{"n_layer": 10, "balance_loss": 0.00229, "balance_bias": true, "router_bias": true, "init_std_router": 0.0282, "n_kv_head": 3, "norm": "rmsnorm", "rope_fraction": 0.5, "qk_norm": true, "extras": ["capped logits"], "init_std_up": 0.0534, "optimizer": "adamw", "schedule": "wsd", "final_lr_fraction": 0.1, "train_tokens": 602900000}
Below are experts of layer 6 (counted from 0) of a mixture-of-experts language model. Rows are named router (the router's row for the expert), gate (a neuron's input weights, with its number), up (a neuron's input weights, with its number), down (a neuron's output weights, with its number) and show model dimensions 0-191. Each number is 128 + 32 x the weight over its row's rms, rounded and kept within 0 to 255.
Before each expert's rows: "comes after" lists some tokens at least twice as common just before its tokens as in all text. This comes from a sample of Wikipedia text that the model never trained on. Tokens count by the router's weight.

# expert 15
comes after: "=", "\n\n", "\n", "'", "\n ", " is"
router [ 96  61 155 125 160 123 148 173 164  89 135 162 108  45 101 130 147  68 147 159 177 103 107 157 130 164 134 111  58 139 174 162 150  43 129 144 177 147 110 129 165 110 110 165 157 100  94 169 153  73 119 150 124 144 111 168  49 142 122 140 129 102 178  73 107 141 168 139 120 115 128 148 139 151 111 128 154 156 100  95 134 107 131 143  60  97 178 126 123  86 121 167 161 137 179 145 139 129 114 119  53 147 112  96  92 140 145 132 127 101  84 190  77 185 156 124 112 172 149 106 143 151  53 179 103 126 104 149 153 120 184  63 147  97 114 157 128 120 174 133 142 137 112 134 120 118 146 173 125 122  97 187 124 136 124 102 161 169 117 107  95 110 178  99 115 202 100 127  67 148 136 129 167 115 166 122 138  95 134 159 149  77 125  92 101  90 188 154 110 107 100 138]
gate1 [120  68 107 121  52 194 133 102  78 162  66 172  73  91 205 150 135 163  86 105 193 145 129  99 142 180 152 101 129 102  85 139 144 104  95 116  95 104 176 144 133 125 108 146  92 145 110 119 143 168 113 115  92  55 195 154 133  82 139  62 126 123 164 176  26  89 133 183 143 107 138 114  88 139 140  69 121 185 131 128 119 130 118  84 133 159 119 105 127 123 123  50 117 146  77 136 124 119 168 128 133 126 107 128 145 141 117 127 127  94 137 138 110 141  65 117 115 180 135 101 139 173 149 162 127 156  95  74 112 204 177 154  91  81  96 121 104 135 152 143 104 125 170 164 138 182 162 104 107 203 101 135 135 100 122  81 139 138 108  64 107 126 122 115 130 116 163 115 122  90 139  95 128 150 132 164 135 139 123 190 118 163 132 129 135 103 120 129 127 162 154  94]
up1 [117 169 144 128 131  94 136 118 173 152 101  99 143 172 140  73 107  75 122 163 153 160 126 155 102 110 111 112 127 141 148 106  65 113  24 156  85 180 141  90 163 137 110  55 200 103 150 165  75 114 135 137 157 179  85 138 164 168 117 169 105 155 110  92 183 169 143  55 162 156 143 169 129 163  95 131 126 115 140  86  93 184 223 152 131  90 157  79 156 179 162 147  99  58 157 127 137 123 124 149  85 123 156 132 144 103 121 107 143 177 154  75 150  91 152 142 165 114  95 181 130 153  51 108 169 102 151  96  97  93 131 121  94 137 109 176 193 102 108 113 123 157  89 157 148  89 107 140 136  81 138 122 109 111 136 118 142 159 129 134 158 151 101 170 197 149 112 178  76 115 120 149 132 118 123 102 127 134 159 144 153 132 107  87 123 102 116 146 146 141 131 135]
down1 [103  85  93 149 110 153 172 144 121 104 154 124  70 118 126 139 157 159 118 128 130 147 255 134 128  87 124 159 150 120 145 125  30 133 140 138 132 134 108 176 129 137 123 174 108 145 135 147 185 134 108 120  94  82 112 108 102  59   0 107  93 112 165 146 145 109 156  99 106 176 117 143 117 138 112 106 128 107 153 154 103  77 149 125  94 126 151 135 143 128 128  75 255 161 122 123 139 104 129 125 116 131 174 143 115 152 127 146 112  78  99 118 112 143 122 134 109 108 105 166  99 136 164 185 118 153 114 128 153 140 122 136 117 110 153 116 112 105 134 145 150 142 128  83 108 170 157  96  91 160 153 163 130 148 137 124 120 108 133 128 123  93 113  91 142  97 140 129 167 111 119  89 144 177 120 202 115 150  92 170 176  95 119 139  88 180 105 149 160 120 105 111]
gate2 [135 128 153  29 114  96  78 129 109  73 100  32 120 157 108  90  54 179 124 108 119 134 163  88 101 158 137 112 134 153 108 185 110 175 127 143 162  83 111  77 149 113 135 164 160  91 172  96 149 193 165 152 157 145 123 123 164  58 120 151 152 212 143 117 200 163 123  71 125 127 127 124  89 125  97 122 119 164  74 128 151 146 175 123 131  91 129 108 128 155 107  66 105 116 121 181 141 111 140  78 113  96 140 184  96 157  66  86 120 154 118 110 106 137  97 129 146 143 136 154 109 138 106  88 143 123 120  89 140 149 143 106 128 180 140 128 190 120 103 147 120  76 126 101 182 115 127 110 144 115 104 134  81 153 138 145 127 142 113  45 183 145  70 125 148 128 119 123  64  75 140 117  98 148  91 127 134 162 146  90 133  86  92 150  96 144 159 109 107  88 149 142]
up2 [172 167 192 110  85 125 130 166 148 119 137  67 176 142 154 121 114 132  91 145 131 166 171 166 201 169 131 128 123 120  27 182 110 136 158 128 136 113 105 126  90 117 119 140 105 118 127 117 128 154 151 168 125 153 123 157 126 115 135 139 113 173 114  99 139 128 145 107 120 103 170 112 140 113 172 161  72 125  91  94 159 118  97 127 141 115 120 204 111 215  72 154  99 119 145 217  44 168 152 121 114  84  64  88 138  72 134 114 130 133 140 144  87 148 127 134 101 139 138 174 138 138 137 109 137 137 104 104 181 181  71  99 136  85 142  83 147 141 112 118 146  69 100 169 120 165 149  72  88 132 197  78 106 114 124 137  97 166 115 111 159 195  98 148 152 155 154 115  84  74  99 121 146 105  98 125 147 144 104 127 141 160 101 176 125 125 139 129  79 103 163 193]
down2 [127 125 176 109 103 172 150 147 109 119 157 139 142 115 139  90 127  85 131 138 110 101   0 188  98 157 137 143 160 146 152 137 227 162  97 135 100 132 152 118 145 166 165 119 125 121 104 110  83 137 113 135 106  95  80  92 108 111 147 119 120 103 120 166 143 151 145 146 152 137 155 152 142 140 144 158 157 120 144 104  83 148 131 143 156  81 112 167 113  99 158 131   0 110 145 109 134 119  77 114 154 150 103 132 166 110 133 137 129  75 111 108 169 143 123  67 159 155 137  88 204 126  98 139 113 131 178 132 126 147 118 144 172 108 108  98 120 162  95 110  75 172 128 158 138 145  92 113 135 165 132 137 151 104 135 156 119 147 163 163 127 136  88  98  79 138 165 117  94 148 119 152 114 124 124 151 174 159 129 173 138 118 107 160 121 161 106  99 135 143 107 130]
gate3 [ 96 149 149  68 120 121 122 102 151 174 125 102 156 134 162 176 129 131 110  98  71 126  84 149  92 162 131 119 117 155 101 174 148 147 201  67  80 108 104  85 156 124 158 114  92 151 153 107 145 146 152 131 119 185 101 114 138 121 134  82 121 151 123 106 100 147 149 165 152 162 139 109 169  83 129  84 104 127 133 166 130 128 150 180  98 133  86 176 136 166 131 154 148 111  79 159 117 132 137 120 116 117 145 109 118  57 132  84 136 161 142 166 142 128 123 113 120 182  92 211 159  93 144 157  76  95 165 155 103 116 147 203 181 110  54 125 197  83 121 105  88   7 148 129 105  91 142 109 118 160 123 110 110 207 120 132 125 119 202 118  67 129  97 162 189 162  93  97 118 109 142 138  93 141 126 114  81 180 104 102 112 139 126  78 117 131 113 106 131 114 160 151]
up3 [146 170  65 109 135 189 151 106 130 121 135 128 118 153 163 100 140 157 122 138 143 130  73 164 116 113 114  87 163 151 171 126 107 123 115  81  89 119 163 142 121 109 183 120  83 141 166 163 139 150  62 117 111 201 148  86  72 145 145 117 172 172 104 141 148 126  75  89 145 169 157 147  70 121 128 143 115 126 193 110  92  82 118 133 132 114 158 186 112 115 111 160 149  94 121 142 136  95 144 122 163 112 146 170  86 127  95 150  83  81 121 112 116 179 158 158 175 132 182 172 132 166 106 153 133 123 148  96 166 212 122 166 102 112 106 138 143 101 170  49 131 125 100 125 197 155 146 151  44 165 120 125 127 147 130  89 206  92 132 101 134 176 111  84 137 147 133  89  71  94 190 131 143 141 130  99 100 184 127  91 145 144 187 133  96 154 159 157 122 105  77 152]
down3 [128  37 196 192 164 128  66 143 134 150  87 153 135 155 134 158  98 138 121 141 103 118  90 102 175 113 117 153 167 181 146 135 144 126 101 129 111 123 161 112  90  98 115 132  95  85 141 121  99 120 140 161 138 155 114 134 119 136 236  98 205 146 147 118 152 107  84 176 166 150 101 157 126 146  66 172 129 127 146  91 196 130  85 107  81 111  95  87 145 116  73 100 101 133 148 135 124 102 182 113 147  63 120  60 150 109 141 161 130 142 129 146 156 138 155 191  99 133 146 126 117 140 134 115 119 107 157 110 105 176 148 136 168 206 130 173 117  83 129 144  98 160 139  81 118 144 164 103 111 155 112 138 185 171 143 133 107 124 169 177 128 117 155 152  71  92 153 111 101 115 131 168 126 115 117 112 137 134 192  86  65 142 103 115  85 203  99 153 154 177  99  93]
gate4 [181 118 111 124 156 168 165  81  73  94 106 124 148 102 122  94  84 118 154  91 169 163 113 124 130 143 146 236 131 182 139 163 124 140  70 139 121  72 143 122  83 108 179 117 128 142 123  74 110 135 111 128  59 114 158 119 181 137 105 151 124  96 209 119 160 118 145 138 139 156 132  64 112 126 121 121 134 176 122 125 171 176 131 126 128 173 108 172 164 183 135  98 153 111  86 171 133 173 116 165 136 110 176 154 118  57 111 133 125 190 163 113 171 124 106 117 106 115 164 143 122 139 149  57 106 158 163 130  97 141 147  99 166 135 110 115 169 101  80 128 150 135 171 169  98 106 115 144 112 181 133  59  59 129 164 106  45 124 156 147 147 100 107 133 110 120 115 139 137 182 145 137 157 157 116 167 146 129 144 160 140 155 161 143 131 120  70 158 166 117 133  35]
up4 [160  94 153 153  65  74 165 119 114 101 136 111 113 131 170 160  88  71 131 114 147  75 120 138 144 174 129 146 132  99  89 115 141 157 178 136 177 108 147 161 174 119 159 158 113 129 151 233 113 133 112 126 150 168 134 134 137 197 126 102 129 113 167  84  93 135 167  89 105 130 113  80 130 153 147  98 101  82 136 205 125 121 109 124 124  93 163 159  60  89  91  70 103 100 147 153 205 118 132 141 141 112  93  93 117  50 145 149  83 131 116 184 115  94 166 174 150 131 120 170 192 103 208  98 155 137 117 124 140  65 162 133 120 135 179 140 123 120 109 142 130 124 131 147 124 133  96 102 172  92 160 175 104 172 121 158 181 126 131  80  60 150 143  94 115 140 110 136 105 127 133 183 126 148 137 126 116  85 110 111 106  90  84 193  75 155 102 138 160 132  87 120]
down4 [148  98 165 102 146  74 138 110  87  98 105 132 140 113 133 109 106 175 115 171 118 121 151 152 121 110 128 175 162 163 139 128 139  73 192 132 151 102 118 109 148  81 116 120 145 136 116 157  87  60 167  97 103 116 183 153 158  95 136 180  59 145  73  81 128 134 129  98  80 122 108 100 145 141 152  70 131 130 134 127 128 119 144 101 149 117  52 200 186  83 135 101 139  61 185 109 114 166 118  97 153 126  93  95 110 160 128 152 136 200 163  56 107  52 100 144 143 151  83  89 120 105 133 167  90 104 181 128 141 129  56  85  83  94 143 184 164 116 162 126 174 183 123  74 134 104 151 150 126  97 126 140 129 106 149 149  90 146 149  97 168  86 128 163 113  96 120 119  82 150 111 106 114 153 115 168 143 135 127 167  99 156 134 107 102 140  98  61  50 120 119 120]
gate5 [136 143 166  78  88 137 116  89  63 169 148 108 100 105 109 118 121 172  99 130 150 169  73  67 118 146 169 117  84  90 103 121 140 156 131 159 118 160 170  95 112 150 195 142 145 142 152  74  73 131 197  73 105 157 166 115 109  90  97 122 134 142 158 143 165 137 133 121 109 129 105 155 123 130 172 166  93 110 143 162 172 115  61 139 158 132 141 113 201 125 121 112 137 133 102  80 131  97  81  73 144 179 158 154 143 119 114 131  93 200 151 172 101 178 118 104 155 101 179  27 129  62  82  83 117 139 111 114 135 155 152 128 130 105 142  97 139 145  75 116 130 147 114 116 125 120 148 120 111 115 136 156 141  79 102 126 103 122 102 103 140 141 132 177  72  97  89 116  97 127 138  70 112  72 139 191 139  67 136 149  57 154 106 122 191 117 169 124 144  96 175  90]
up5 [ 98 170 154  61 119  61 104  84 123 118 177 153 110  95 183 118  85 158 143 126  77 117 152  87 131 105 142  92 165 172 103 131 104 116 205 153 112 152 124 107 149  57 168  99 149 148  93 110 116 106 146 107 200  95 137 205 140  86 143 136 193  70 105  99 165  86 111 132 139 137  70 111  89 130  96 150  96 126 128 162 194 104 116 134 165 173 158 170 130 120  66 126 189  69  96  52 177 150  83  89 162 194 142 115 164 105 105 125 155 109 181 154 102 122 184 154 152 139 106 106 114  82 121 150 116 157  96 114 115 114  92 133 106 152 152  87 155 141 113 146  89  96 138 157 115 122  93 118 144 171 120 120 152 108 162 153 112  93 121 157 133 101 107 200  97 143  97 126 112 106 106  87 129 128 171 106 102 113 100 192 141 142 122 107 178 124 120 152 115 134  94 112]
down5 [138 118 163 138 141 141 133 115 103  87 133 148 120 126 116 140 131 134  74 163 115 118 221 107 157 100 129 133 106 117 113 157  54 126 200 182 134 151 157 131 158 110 177 147 124 115 139 146 113 103 116  59 122 115 195 121 138 172 111 174 124 111 147 148 147 139 202 129 100  64 108  72 102  82 172 141 138 150 176 121  64  96 177 151 120 144 170 103 188 139 106 112 224 117 163  90 109 161 143 118 181 115  87  61 126 154 151 135 150 109 110 176 113 155 131 192  86  88 158 106 161  90 112 102  97 118 103 126 181 103  90 142 155 122 119 124 185 110 137  89 171 137 121 135 109 182 162 119 145  81 117 134 185 100 103 151  95 120 151 118 142  72 134 123  87 134  92  57 118 106 149 160 138 126 122 127 161  83 152 125 149  97 117  92 166  76 153 167  77 124 171 155]